Below are experts of layer 3 (counted from 0) of a mixture-of-experts language model. Rows are named router (the router's row for the expert), gate (a neuron's input weights, with its number), up (a neuron's input weights, with its number), down (a neuron's output weights, with its number) and show model dimensions 64-127. Each number is 128 + 32 x the weight over its row's rms, rounded and kept within 0 to 255. Numbers have three digits each.
After each expert's rows: a language model's description of what the expert responds to. This comes from a sample of Wikipedia text that the model never trained on.

# expert 9
router:110150149111136112144102112070130135105100160140066172066126104110126144146096113169178116103111089033155176075112108116139138115185113106131131107108127075115137143117171156137124135168139126
gate0:110140153140123105102125149135149122115187148139136121175184212107165175133143153097123103123100126089121122164148185129083134115073170168130175165140129088088055117173108076135113088155153201
up0:125123105229114128110157111181106123150107127073135096118108068154136134150077084153104152161127168066115127092097123094139131141150068131107143182157104130091105120137132140177078136087116151
down0:133184134158119093157078156096108143137124133155135103154109105083102111130114174135069147169064103109125132120101201108162119135148145078078151124094143106159168112135120098134105116153166132
gate1:155115161176165061107154160135202103157134149107145140090135101146148113100148128183142180153050150181158127148153128088105123134097128168128132132143095109134144166116168097135116139194131133
up1:144124153115161161150111124137108129133124123058065080123131108141160039120097079149135117148141084169119103071129125130143088155070147113098107131168074113109138123104151184091120091102121164
down1:167133138127125101113223141106145105118131113131161123163085110166142118179095162130126132144128108153167117254150164158079137138142105200151155071141146149153124085119150118158161184148085154
gate2:104128115156128096099124150124173181177146141140153079194197196112075091122073111095141116138145104113127110105096140096180139138134111122042132162173134150163116089155102143143111161104160166
up2:074127069077185124138133139184128131193144093113128152139091149101104129101131189055149142131182115139164177194112208131156117144116121102147158136112158141164130059154144168175136184132066161
down2:146163161118128118140166133104074067129106134144143125160200131182107122113127152091127144122141097108166143145134107119129136125099086061139114143118088144143129088039110154095100151131175138
gate3:119075109136172150107147152157102186087149129099176043147117160143128144145142091092099122132192115108151192170149121161173110077162118076142169148154155182199100167140128091126121051171142114
up3:142161101131124151149187129139103124095154141129141128164135139055117190130202146076155141126157151202089114147144151112066149128077087157080134089186160125159162164132135124174185134129165153
down3:080128166141110108084102142125138148114114120149098157088118179125225123120112098169152198113141176108099150162144084133208111112188131113176151154056108167158137190134116123084142140094206145
It responds to: Table headers, year digits. Table column headers such as Source, == section markers, and middle digits of years like 1-8-11 and 2-0-06.

# expert 4
router:071114115141083165108150180083161096071107078145092166121100152158144163102107188120089117111168190165148154171129076197105137090134190148140149120131143108091134135144126142079123125151167074
gate0:118129133138079163076072197169109109129114071135161070126110165157149097106146151130123163092178184153147063133141139122105173090100056105074135102120102167132104111093140118122150164120087132
up0:147156134102087140124101145176109095112140117152174102131167096102079124093104124139126142175169127116101190141148138157102177186099155067168121120142094160114079165183145126155149136109136112
down0:101126144136113090157147127093144189164114147125107153137142116153127113128155070136155133103100065094106176106118170093176135107116081153099088115110138100171110149120146152096133165150131104
gate1:186134127189121143127132141149158095181145120112123146103137155079044105116176118115150076163154137085105127163146137155095151142150147105138118148134098112118174215034159116116112112125186165
up1:118152139116102075091112121117183163157157103067105160152153127188142145123147088121162123097028131136136177180131136158050111101075205087167174126116147118134151101117131169182107170123103120
down1:179131081099173137127073186113129103126069149065169144093146110097167153212085165108127104153150120158140068147126130077090185125178139166098175120124105155134137119112104112149189159131114137
gate2:094104129130201147146101134129085125160093133079104141139185142160118080096128072125114150141129177111128146106138150068130097139150094172133129144153114064132155167174124097075125136077131168
up2:062168121077071158070122175109124110129147176156164128122049177128126178155088157145078151147139137087136092138119151091146126116093160140132135168134112089074118131113124149121121083105044113
down2:173085154119165121120103207121125074119084131129127121159167050150185095149091149168152041146106153142043137141155113135115159167136163153202095131073128126125138129142134114081157184124145140
gate3:108147124131145115141152147141082167096173084091052131116142164131121127135169101110058118141106138076093153098135157089105162083197133097126073123112164187163155144138097147099083188125088102
up3:115149137155124104125171193109164072140117150116109140170106120091129178160098133125163132112101057165114066187135127155154155131074108123090139071160162126155160080039165190141115095109135159
down3:106083064095109168100173170158104154136164114179122121087128163101106122112073128103126152176085130105074189092124140079057115147096160053104127129121058112094085092135139142110124075155098097
It responds to: Possessives and determiners. Possessive pronouns and determiners such as its, their, his, 's, and the, plus word pieces inside names like Airster and Saturn.

# expert 8
router:165132164133090085086121109129110121069157145120174101154185169160108184177082147111167157093121181132107110172163136132142094114170104133124129144075184110118158175164086096031153137118113119
gate0:130127151131132142119143087102156112098097124071114149161081077123133072141073161143089101104176103094147111223187110105124163108111109141144183156132196175145175121122152126167152120148096115
up0:066093143159097133115146171125098118163120154137123157119130107104109139096146129162082126125090007102131147207116165178091178108147125151171083115138142098159124129185176088131111121185143096
down0:127101141120099104148083160186119092126156138125129119142111164133153137130101100104151126173145112108155092107144141186125103151115098126118103126155143126132131195146119135083184084138070099
gate1:089154166160200076119168174128090089173148169179112142125095119171136146147132086114123187160112139123118131120125157144118126179142128201138112115131104077152093086107130131208154157109155148
up1:162157169106121142159097089107114155190089149165156151148129119115103173144145131112068136111168133073113133064152093163079169172092052203150092136103128083189137139151149117147093095066096135
down1:138151059142083111130167150132121127161182128106096107100141134170147095106134167165119138162089134079112168146173154091120117121161179073110163106202099115152180157091170153061133117129143080
gate2:136104091140146151147081070108177137207077125061060084134116099114142157140115188117116181154130129112101154138103171105171133154134121147141148113170108094125122139126156085140075117093124182
up2:168117118176138154129108123086090116147176133118096096116101186116173166156085122144172089119080131048086198110149141112128120117111143163105118166088104111102152117073129136153095121078133117
down2:129163134193157122070157139126114180137057134078158143108119120130105094185124043129089090142123097105129131085081087131227100146119131134141092144179139081089046117151157121122117121128095118
gate3:084115119109159145128146115165122127108060107094163115127112120142150144086119174077102124126081116185083180092143107106139108165118136098146157188079182156134138116087134203146100133131105111
up3:089063119175134135184101129128092117129100128144160095136057071127138126096182169172135094094081110169116134124134152191134109094136160120159138132117133181133181097122175054120145132128079117
down3:125090165098109118117143119095144100091128066150143141131108156152125126086140162136184103161039111153123057153137114191154133094101104085159161132157125148117187147148145120203159174111172162
It responds to: Sentence and row ends. Periods, line breaks and row-ending | in tables, closing sentences and list entries, plus words like which, general, $.

# expert 15
router:127104143144132105073114174166121061154117136112159139183097180158117173120129105090137185120171118156090144138100102212142149111149112135128153148119082170177124156190163125092128044180124093
gate0:090059121141120104129110098138136164102130150116159114177063132106145111169106138127111042139118082078182122160122122071130186106161126138113140207112103083111164163104122126074110130124111129
up0:109100165115106143086116098104117067157083095071086140162170122100144116177076122118145115162090140147090136154140121132180116116099106112122160101177191090169100094085131101096119144083065121
down0:159101126131090095095107112166146088118103098127149089211117153083130161164110097109189108113114133115115145065178084112159125091153141146124110110152175132139123112097146094093100157120134072
gate1:041139083119132147129109126171131135130122143103123101192091126146158183110173102106203094140054110111204083102086153129159107086105135086156137158094213072136122110151110126130065145136049189
up1:124132171093104149103115141134185133160098069110171169138138207162106087135128117068110037118130162179085151130102136192149156135092082099110125120128128117138144116103144067127105116138092132
down1:141105133128200075128128194107101086129151137130168070103117115107122128110078103128082174140178154132135128120156091118145060095191161097103162077092110088120114111143140172154050133122078182
gate2:184126136164106199167112135128134084131185116138103105168193151114099110157105070146156114104120136054080124178095105068132154138171131127111147060160130145110119099150103185065103128116181196
up2:136142058123158152173147121095123059089117077105100158148081128123152112126110190127068150121191127137146125106135124121146136134161109152150168080155145128079145134137132060141124121121167114
down2:073125158099144102120109132139204197078071081166107080158065160090125171084170117164123153160185153143127075110131101141082137055095134124103128133133101162118152114130189167139169094115106123
gate3:112145076166119137195131054186132123106143102140179150115086183173112125126119101194123141176130167145149082191172115105116113153129139144105091184145118120106137120093089074177118168103096131
up3:181112149136154142153128114119151120056145092131126144110204164160114155135140159124103185143188098125106111119111138071122205148143141126114066200135134130150112173138166132144123147103118121
down3:165147135101095117126140167094096089194219189124141113138182117127061094133043136114145152125082167114150124115113163089123088109160063106128139125135126122180133166103187141101172136112132167
It responds to: Heading word endings. Word endings after a heading's first letter, as in S-eries or Qual-ifiers, and digits and pipes in tables and lists.

# expert 10
router:127112140092089133160112149100113138133166147108132152152143085090110140086079158134116169142108143130097138166104095121168067111170128091119153137157165107157125216137050133063158128174121124
gate0:123099130108154094128155133099160120143118085171170118156137150138126182138164140113131110179158132089100179143119165098159122142192131150080094102115095107110136128115173124093165094167205159
up0:105133156115122139120137126193156100154092092204078122192139104116111148152149117103163079174080145125110083149155167103123190126160132167113120057078162105093129117116124096164105140094152174
down0:125053084122147149193099153142122113170115120075113107113140110128118171093160164142143087146138073181120205170088145146108112196128114135138185079122164094115127095148173119087146107121157119
gate1:134130058046161101079126131180149079157107171108095119130140064074065153157154152106120139125158141136151149145162119127116139093099128173040161205148112087119109165105148143064127106164151147
up1:107130149180111117143139170133086170131114140118147112073108189188149055130122126128102127136180086154095067117119110170130144162092237090156084130150110160174158074163110090152122092065117140
down1:167138080177140133133200076106132061138192122080107074124124140140143142143147142127169116121116098079169120102130114170148125106134122162140176142094176090182136142075098109097144162137088172
gate2:093156067120102150112121130128129106079138109108093117158124113166142092092151104121162144177073096107127155152168075109134116137158096069102135146095121203152087131098163114130100111077173180
up2:101167091166140147084104161151079177209142141103106135138135124068158109135110198133104195139132145089120095188107118147080167130157116152128101102100104092112103116187058164087113136145154083
down2:147091109102091113107187134110123135110111121164176123166109097090155058136109136053117094077161076079112095100170051090155126093160126183120143158140127141102152163060140147152126157103101119
gate3:202098120155110092109056076111100120121118091068092144116045174120140090143146095082114194063102161104113152177128163063112141069170102095098190144134131136076147071160099106102133128092123091
up3:119173174109163201142112127133140141133050036172140148135148138141175131100129197105127166164142108159153128111164119122147161047124146112127125150147129108114163119155165140121125121139102103
down3:119119077185146057127110116118132100164155122068124117157138137122154110146186095116112159103093098119118145174128108102050059160151163177106155145155143178116093115079120090060195136139136105
It responds to: Thai script, table tokens. Thai script bytes in province tables, abbreviation pieces like TC in ATC or NCTC, and capitalized The or A openings.

# expert 6
router:079116193134078087120132085190133062145115111126047162186165124129141145136064073069127150160138115095113141104113074103175155101120116076094143167156122162114103045106185149153112091116114106
gate0:162202160120177101158113158133142130208104081056183167065137092102184080162223148124100117087096184118150040134156149161110099179157139108154168151098080142084068157189102130064108170128114147
up0:136109122110110172160138134092210103176132149133093138082140089102115090109112115133087083091109112129073119113111206099157063203204139188136174116169053133114108111131131191095137086117091179
down0:108123113121120103162155151121130110156152117140106165107145142126084158094103170144063144116108157108165159110129107076133087086137135086140075145126140155123169134131105096106130167091151090
gate1:148107128119070117102137095103123199099186148124179143087073124130121071111178114199107162132130137116105100146087110132140116131145118136102126157176088095091136107121099160133137132121145111
up1:148127119145108125161123086100114183108111160103129118133104151096079114180094130136072143126155164082110202147174096127168108153154114146120125126135130086103177167095081119137097107108191136
down1:047123135113155131129064184106082112138125157114163141113129135126134114166090089119164107156103103161134114132132125097164057177095149109134105115161081193136089136142148129139108109147089119
gate2:157139098117151076085103075122081131138105133130080134116109086130174128132161196097153149163056122105172112088142100114139120125187092101166131090127105123196104169182119163099113096117102172
up2:138144083087102133132169098170043097105144157078088158176157141079084168075128182093079097092107111114142168119113118138092102133119133097107124146121058167140179141189146117159140162119121101
down2:066206145191111186171116066103178092133137153083144118119163123149196149123087161159125120171087173086116117148135171209147153116162152111131095107202150185133124116117114142103181150148161123
gate3:143117146085087106116142098159091181134171132114098165149185112122106127108144078143137108151117169127094115180107163177141117168185111156077149131080116061144087115057164095137079113111117093
up3:126115137157154137204088115096070156109125075097151142132096124162108140130155164114082094124043129084103171150160198157148086084113120154114081082151071195075089111125141140043166136076099159
down3:117096115144080125116144103082108130140126166126123126136103087173097136111102152159159160095165116162191140171136150094143136155093149146077151166140133100119123096153159118156137147104219155
It responds to: Name endings, table digits. Final pieces of surnames and names like Moulder, Nabil, Rico, single digits in sports tables, and words like also, York.

# expert 5
router:129149125120103164148052146087104130121119034128119163183129116129129118206101184052200128151076140095174108102135093122116147130103105088123118173162132149129146128170123142103144113116119104
gate0:101187154144061067162131145120106143140031121109182059177147100113104116167159158094149086131087164122179167141096129109150158064136136064124135149160154100143164035189222166166132133172154121
up0:186143161158140134103166132139117192104089141143070183152173127131170064130072118065130133098212089205167132188142183129151152146182168133185114086140109120115114151121079181198152123132146159
down0:213079167115103135126110159148130135152107161085217172082129141145136143189181064040143126055149058133060167150131100105096151142086173132068118077149153198145148116108143156073197176085084089
gate1:124164068128117166172130195159117122156200097139131134105173106139134057113070097111169148130092105180098145137067133105124146151107152090132110111095140154127136164126178111168133146122079116
up1:080159143117146188111109142137101122104086117126139097158139146162187092076122170132140120140159131121111188129136102106141147123114156155132111070100144136217097130122114114186184188141120158
down1:181151155056108182101148172181103104141148200140099157105117146171088132027195144140072141135140145140201159141137165118120190179145139097138144153121137125161104150097146158108125060158100157
gate2:126113095073168147176118115138131104170166090082118105061121169135172185130138134128154123104132133118140173118079134126120123101173124108121138128101121129156052098155169144122166158134098090
up2:149115086180103114099109176100112158135129117188118170106147186125104096183085122114165103108157154210126081169107103120158111060092049153138139112144133124151089170108082126154055121110162110
down2:122166119120061183105120124164190072182154075106157153084161160118158178083115095066133140159161120092136150113093187162136134128141075118125139106125084096175138060170133103088100117161055163
gate3:116149136123171156150142149114123171139181097096123111080105128196174101087150079137159159078156174104125136153209112048126102126172152128095124142125106186135167119130119139084151137105137109
up3:148089130160138129106141097097165146100139173097108073143181089129166118072153175125138178098156119142087084127145096085151121113142058123054121160125100199148107070112109108087113132134123091
down3:081121099204112110155148124139130094146163131115136084196101102133124137157165169084181132126111220115138117103163174137074145069110093118142138164151089192102137084137098165075139154118083161
It responds to: Infobox field names. Field labels after list dashes or table headers in sports infoboxes, such as Matches, Youth, Pts, plus the prepositions to and of.

# expert 2
router:124091164136095154142104136100087124196070162123126098169149145158095116140134176086185202144107173078135087097154084144156103061115073100154152143089099088116130123126119147079112130108154158
gate0:128048132137113146075154137148123123111079063118109101114106096150148157087102120206145121078196170158132118170112147097119160156080154169090040146085102118149088127124127151115127087174213132
up0:117183052148129098125138108099142180127129178148137114115131137086155112150143159150105136130156131090144091139142142151158112108145176068162119127075166066146056125101118137123088166153120146
down0:108110120140126149156130120134108141106129101125120058099149153148142150128141144131148146059175186102162211077117067112082086130175158152090159121161143146131156120128105182103082125171097148
gate1:125194112132087157103157136080180127130150126114156077133119100082131116182112119159101187146121062077137190124162207137140080105164133121193137095074088082115136156163109113135135128119087138
up1:115075116126131091102134162192123125074091132187167143167117162110155235125099112115125096078102110130131087124134075184088125100114112125038118132110132114182080115082197149176112147186139172
down1:164173156148163134186111121175116151147107099139132111105123151132087115131119195112063153132166157149109111095172134163103119189112096129134152170099110087138133134083142128131143147100126109
gate2:113201183109091134132083107145164108137136183124121151108106088135085138148171142147133126128147142094195115122101176208149056142081114182096109076124111119143120114087150151149161173120128181
up2:146095103094146112134097138125146077107058098123143165082173140110111157145134176172115135129154143191134096152067112136110172130125137123172152120094139120145185126092149105121131114125130073
down2:100147145180069117088143143114128129084159146112156103146104176089095151155075094162131147080091080097086119126139123149185150130149145143091141162144129128122075142189135129136137086109125139
gate3:130203107103161099090123164112124123140134094119123114139118195121074162139202135140152081114118124098142167126128171162144167125130079134131138119212117134141048100114118168103161142123132169
up3:120128121135076092123126155142108118174080099179107216143083135149100100114095080123188209134155144171137147128110113132167060123165167120132105183097152178162084133166133082140145133162078137
down3:116136140140140146122170089112096114098133146167154112120141090087162075088140136068091147189144138172086075101146057118077178144131146152111082132122174085108147073119145150109083138090148137
It responds to: Table digits, verb endings. Digits inside numbers in tables and coordinates, such as 3,733, and past-participle endings like debated, accepted, plus words such as High, Union.

# expert 3
router:128119147127087144106139135105131101076175094130184115140139156146107157153078145118176149092119206114122187158121159147150136055072192085125106120086111051140138197201126116061150117115121088
gate0:116121139110161087140142111127089066127093123135126164099127119125136104143123145131148139150105140112154140161148136169129126098076124134123094140136129122165109206173100159116127058127166093
up0:163116158083068113115133116160182138102117117172099165100135136121150088115082098100053138140177121153104145131145120178046069077186157172114129097149111137117176168121149120111117136073144111
down0:124171066101097112153105123104102180150099150097113128092099127117072162164153104108132189160103136146131091113166165122172189117121148070124122169171144114122211072173093163094152178124125104
gate1:090126146127145123111127147156188156110154157182103115153140131162127039095205156173151098184095171126141166110096114091147074149140144089117100128130109112125142157085154052150077169156181130
up1:152169105095162162120111148141114117152112128172126084080132139137136109180171206162100127139121128145109095090085140108141114147181083102177184162104169120080145058112115149076145120101140108
down1:154133115131126147130132107056110121170138122108177123096098077086116176101081150120110166050197133136113077084116144195117077104169165118150157080134175186098151088162066097103125124080155176
gate2:169057137155157149097094129100107101112119096100156137132188105185127128089191123075154172220124112119106117133146119140116101126166165109187127126125176090154177146137124112119143151126110114
up2:106128106148155111145088065151151202122119070131159193159134113131136159109136138147083171045166113128120111117161128115108127127117150079088170053138164101081131172120084139122132127109118119
down2:095125103156092175168098108124151143099146113089106102121135105111094063120154064123139155146119131100153111116141122178152130105150132121142146167120087176156126122087134133185131156057129094
gate3:172109173116065109141148057140134170151058173111117106138210096168132092106040119143182106166119173169124160155088115149115110108110140098130145144179140090096091084141170084109130149094128136
up3:207149048152056162145152151130168186107106121155102128191124136111186119132156138111213157097206125130140152100140045152108193138151140161084098142143151142166138151113118186093122078120162112
down3:162096097109111155202115128110131179138139166158112107132171130167142083103161126123148175090155168150110202119124101121174093137096173085116147110085098099071167123129112128106100105178098187
It responds to: Punctuation, list starters. Commas, semicolons, list dashes and spaces before table years, plus name and word fragments such as Mc-Be-ath, Grig-or, gen-erator.

# expert 0
router:100088110121090128134150163157154086110180133148216180110123206101109125159126133125131069098156095104141076136092134069074140132104116173167178096158138108124129074123097135084133088156182123
gate0:171090115136070138063165187166088134150121097119105147114125108195153120148147125090163135114095157115138129090172088167091165129120172070120163163129165097141149126147174052076116137084151119
up0:093105161124100104177096150123148142073147105046158122191117090188093124097075139191146087081132113120150093157072085108138068112121179081133141116147151159121129102152095138124124115116122128
down0:136178130125146098147144124156076160125131162176147078121110141116109160104124157038117093145094098155136113152113107121141093153135117145118166106116102149177104117053077165102160140124136118
gate1:113137149075140129132128204183138091136181206094095122080138167098114066110196120109121155123144118092113144180149148097136086129185141143087142187120071115161094175144173132135072134168136176
up1:095151101148152087121097152156147166123153171207119140192109077162109132149128202139123126152144118174122072153084121099103184106138130130174101059115113095114138081110144132100124095079133114
down1:174088177086050195174130163144096146081122114077134154113127100137145085079157083050104159076125105145161134119168161137141132165115117140089083147173094110136089172173118147131101135198171136
gate2:140097120115128112078169138124143091147119177092140115166149143172172200115093169146106112037118154111166117065162123141138140132135172106173120158129191127171118092140133089083140120155062113
up2:134144179152156218134087143132115084125083137157126159111164175169099139105105150153124120071094192220136122083128197080102122122118167079152110098122139150217125098104158139132166164125180110
down2:129136144152099028115144090092067144072195155114169104146128117094204154135132092135176089158180119126118116105091169055187118092117127164100155128145092091101074136106111113179100112164153149
gate3:130155175112114110171046063133117088076173154146136156086108110093144129105140124085154094147145187086160160113138157154118110120139120101128096093155168121149152133111197133089146140138152153
up3:121126106133197105115119117087110091167168093177095134143135117144104150152067081144138121083182116168101114117151128176177166123089108156133120139172072137167134131089118071137181128136201144
down3:143149151200102132145114108107146116085157118124116137091141100124063122085075164134170129184120128117149180119120132123152135150139147141112085144098165080064161092139152111131037157139141170
It responds to: Mixed tokens, misc words. Assorted word pieces, digits and commas, such as the t in pretends, place names like Angeles, Taiwan, Paris, and nouns like population.

# expert 14
router:116129068150097088050154141158034118090073080126169168102113090068125098149112153106093178122143130079093142122081117122165137136133129129150161113143153090157111179167165115118109095094123118
gate0:077127117102119100202147112102178110156109092108116112131125049165152160110093068084177145140141184086086093162092110142107097125133116067111152107137117071146145119110133103163139182136095133
up0:123091137159168105135173158126108151113113177102167164114161117192126109165140129169178126114162057147147123134131131162120106147115152062065073160087125172177134134112135122131132074163096122
down0:163166125170146097133115123171115116134171074143103137160156093089120084140099132163139137181153190148099111119179151151127128090129093067115083156107142145102145123105153122123083148131140116
gate1:153180108116086137143102120116071103087130087105113115164122169145151103101124087141096060213136121108133105124143086120145158172134132171078112148110188111153114193120098130057177123120083202
up1:138160133172148097123126110140156121075125103126151143184123104180170121121151152089090104204151134131131127094114119120153200076142104100099122139082185067102172177139136101064085092184117117
down1:172122139128108178164111156124153155117162113166093159141095094114196121177121123169101136085121127149190132136123111157105134127121082191137159149130087196153157117105113101146147094133158103
gate2:134114151146136098099098099164114147145060119103126139101085117147188193151087130099108103083079114134161076211125128153122089159143160113112156100166186097144120099144097202058116121167122100
up2:117146093134090085092157100101104139151135060163205106182105132111089134145173152106064116121176103143180137130088115137135092121105130111147083140134137120119158103082136098151099140070114167
down2:152113153169108168139166114097082112116147137133132164069130073162075081123136148165146134171141115131080119162114106177081164203101151177132127125084092085129119123151074156114194178116111087
gate3:156110165125140100112146135101086139128176103106147182130211136133188119116137168078101083106113090132123046123156071149099142145172212173127135062148138108127126166191111140175108096048144114
up3:138118124134090116111082102106151095118132114090138124168102139174122174140094117111140136087188179127144171093123106087157152174140107094162107137079108173155226098076149070135118144114165167
down3:116111092206130139120169110169127137130098061143108152134200079165164074149142127149131151120097089102163160148126093050148151080070116184135166124080095143173041112159158126083111113155126142
It responds to: Clade names, of-phrases. Taxonomy terms like Tracheophytes in classification boxes, of after nouns, digits in year lists, and name starts like Evelyn, Le.

# expert 12
router:122100130186137130114134129099127089096138161150128202114146124115138175077182159122159125109129111174162100156096118089113109105136179078112151105135126099153170174129116119076086054229158127
gate0:159072159135129117137180123097109126129136160145173192125156088156113134147123119093148100135129129105153132092154102164202145055118123155118120104185156117123186094135125132119072131123143141
up0:170080080160127156183148123154163118131166061099125069130079086136117065174113059148162159065112181142172104148103140146122085131127109133144090087154168103133103090128110102185076105113097111
down0:155095115079168155166133129111157134124142077134110061169199102089149110083127072130140081170142143075079128086090073131161116087156112128158129159175135115147069162153151160179109139127105148
gate1:128128100110127138150169151164095106140164177119118131161116133070206156112107093158199137016119051114126094178096096117137099149144130108185064163154184130129151132179140139075128114142138137
up1:140120116098114113122159094127132072107093132083070078135146066158152084113093159114101105146134103201159077144079160166120136165135129158110146114162158086112110133116160144104111077103094165
down1:174139137177107077139132128103115098096104066205155112139090160097179114126134169168150167106075179141111158129124127102114013133100116139137101113144141115119117151115153128123104149089125143
gate2:146174194134194101151110126133119139190108138092163129115114106136112146101188121097110143146174087178139166153224198104105114137153044132111075126126110116142100152069152138143121166132099156
up2:146138103097120155111146192162108118086049145100115143124130097144121104134118131093130101081102167084153154097132107196083134137119085111162100141170158119112116132146195109153132122103126090
down2:118157136094123107146125132167124179135172137107071117162122124093145125058082152155117089185135158111121164104115098140157077115113154142118155154056102143128133121079156165093051146181055160
gate3:144107117161125115084127133168150044079134107091112168143157142109145159116178106086123165115077123079177162124065145079137104157108056147099155133166114085092105146145128091115163116171152142
up3:062066096129103141143190156184070174179163090061103090177170122148133104060132174157135164120100197166091138186108126085105143183152136167097108163163128181117098064118153076106071127086133116
down3:126148149143122156116164083126166136107145109123159120104137154091125095148161100046157091100125101117124092193094104150190088112131201091089132131164126114118095078111080096102089164136096184
It responds to: IPA stress, function words. IPA stress marks in pronunciations like /ˈlædbr/, prepositions and auxiliaries such as in, by, be, and words like New, World.

# expert 1
router:057120111077117100103081179126101162133128110106088159147142166131111146141070094163141120122163131133127148156089144164148130134151123108143141145207140148138114144115112091118091065148086108
gate0:136145127173148198186085086187133165100112093130171157153102100173160087117152176135097083173133131157146158104122167114096110090110076185159154139086133126134134114091181141115078096099091115
up0:137104175094206106159157137112093140125099113135113107177093088156127104112128169141124070162114149124100127150136178160158117108130140094085138092160160086133187099115123128118147101135116100
down0:113143166168081138126102131189157141120113151148148142148180152100200097151099117175178164108157128121139183089110156116092128169103134114114131123086100188175103132050163138142046110108131159
gate1:129097098132086133130119161107087147136146158130124110136169090160114149152122143105182081137124108119086139103111142133121110102111133103102095143102138090157136163081198151102115207166100103
up1:093141150174151133185050107101129128172054178164122114185092168133129213072090113139134094162139147139154111196163177136143116091156114145091123133140181149095107160151108140099132106131211135
down1:178108169156121177101158180154164141169108128131129120143085114111172131152195171077121153110176172049093111121119155095215075120191123089158132044083109144120150163167119149141166145110164133
gate2:068144113227096074066135166075128121134109122073174105095082127087135110139142122142180158134102111136088153145135066149111107093104144152120149101116149114106137177146180169109104149123117116
up2:089067192094165153135156119150127170090070072162129123099196140135116125086079111164085106090200159131126110162117160144118161146145103149168166103149147157123130131075154131124163115122108195
down2:143152050145147122101136147099155077120175153196135130083134118122157117160127123157132131102141121120124142100111182154120145125158172098112116153052118088158163116151149090115063158147107164
gate3:158058088102149150065106134101119120179178121173210090089135087094093060151119092156136144105110136120118113054165148077101150134118172168143208166129096128131144138136114086129087135125131112
up3:201154112191158152115135085142111153113115107137134159068090142126086062164176147111145082064138214134143060140127109086146086122110115164142153162118122099079131144186094158135112087110133129
down3:071156160045154091102096078133178167078134137066000146128122166076113201098082116156224157158159150093108119121155164140112136138116149140178170079149146180136120070141196108149150087112068091
It responds to: Table pipes, mid-word pieces. Table cell separators in Wikipedia tables, plus word-internal pieces after verbs or commas, such as step-ping, gl-ad, Zagre-b, Poly-gon.

# expert 11
router:090143129151178139097132185109090066090098158147161128137158174178138165140121061154129152125105096098157115069102081128185146108125114084141190178134121107107158158144156103086119121133123123
gate0:135108075130168151101071139066160172110153140114095139108108157147142123092157068060118095141083181163134157129163112135128111200106150132059106149151159122163123094159094160132126094106118117
up0:042097129166102188104135155125104156123127124151074175159143136147128134138161115083108172165142116080151197177116135173079112165130099065176173178124133161120087175126092088170112128113077176
down0:103101112158143156109157103180101122153065078113168109121069156175151147131145162100134169178122094146127109094173095180106157180150168091138172143132074137170107201172109112088154085175068157
gate1:135152084144115106143143178199125184119123145105160087129063125131142112083176132092190116163094139097088099136151088153101228148120151082101119077196067134142147152087094132129135076146190135
up1:089188155104124123146113153088109169133145151170153124146141139157129116213089127170086110141102111140174140142115071139114144062143147135165106152182128092065122121119192123156183169092137188
down1:163113159096102110139155082100087114138154109109126173138114101094111136087108190097125136126214115151193164119181189140116143182156197110148063120084155139155101132130135119153059109102026164
gate2:146116165123145114105099170132107142096173179135083056135116154169147046127065117190109115129076120139125125069133126110108138094073142108114104180125163120134143105110116098116212107102131134
up2:096156154178131189036091139077119095160148222118138083137074174100100149152149114092104094160109123138134148083158169125053172129100165147122108114094079109149132082102186147158194116122134125
down2:125110149082113097167173114142075124164108095114151137117134154145140129127126107123071139124140145200082167147128130085160162118136119109131096102124137161113138201130158096111145134117146135
gate3:140167142181154057089121164111183137146160124134133067108254158131102165134152128165114046079153125082183161136175121114123147137136122167076165112101103143145173131121188175115140144120174148
up3:099084116090098110147139148141107098105063141150095117108154125161138109137131167165149122071086148157138078107137154132165106077174139180163132099163164166118170138137153134164036152117112066
down3:163125106145135136139093122140146128136107148181079130084098118102159201166136137103124155173126102157084124111141129131130065133145139113141072186121126133140114100109128157077144138104103144
It responds to: Capitalized name openings. First pieces of names and terms after verbs or conjunctions, such as Ot-ia, Ot-ter, P^{1}, Actin-opter-ygii, plus prepositions in and of.

# expert 7
router:104101131118124108136105132151126085094134138102126133059117172145113139182133134129215106046109184084159102142108115136118116067181136122100113146173158096137121123119115115100173100147114094
gate0:119137115093090125147146169194146135145085128042168172147140130149101052133120107080156140088148117141091064133164110095170116144152048098164096190180147099130100142152070124132085077081170159
up0:093041140058075184115098172198124154118111137116147120121147093126174117121171141113155107143150138131139094164146141112127124133123133097115089094094141163157160144111097143180133146183203163
down0:191163134121107070118154169157132100119117084078045142109216174121096147110117185073145107197098153119148124125188174146123173124092097118079128157145165155159188136127064159127194127094144104
gate1:117128185091185122105085118148128135135166103070066118106068132111131098142113131150160150098073148154141112142104131129138150096170087147130101211137157067065089134147119154107161096198209108
up1:133164151125132085156166101108127131120107104053098145112212126154154129125155141147152081106098056129108089156100101137111099156103121147154129122051125072205108177107137117167105159093129132
down1:149100151143125145073096139124125180104166156140167125101107095154120135117130101123214123103103196152160141146138108091148162071199113162139098126163126099100146148093160125063170111144212095
gate2:110097142106080163092123092166200128155082072122124106132110146092096128087080108120109115142129181062072149186115101147091117110099101162133120146117121135122143148118160121173177119111169149
up2:110114134083127112154112120143059098153139114122108173115181168099091096191145155146097161095110106141087187142094183114154117075169067135157134105122109177122132128108178099110095121130233113
down2:079160097087117112088181157126184099075064135195131132077137126156091111100070093096192051058195117164108171098134126175087152113104115084162105198134079111090087105145152088083095118180161183
gate3:145100142074161111167157175079166114126141138087180116177128139127073127119151125119165130117134121135067178174130134121065144145118173165082120186084172174162113129131107125098110128102111074
up3:121142152139142147139121122117090133152131159130135129122117136142086079118135119111096184112187122111069108146091117142117090164180121123172109120099120096091069089109083111135172102131155145
down3:104128094054162109136123116160091121122141144131163120094110109173138193133079208071131056097087121114095094102154147130156128117141123091108099159146132082123129144153096134109167169068130115
It responds to: Table cells, name pieces. Table separators and rank digits in lists of people or places, mid-word pieces of foreign names and taxa such as M-aps, Xur-ig-uera.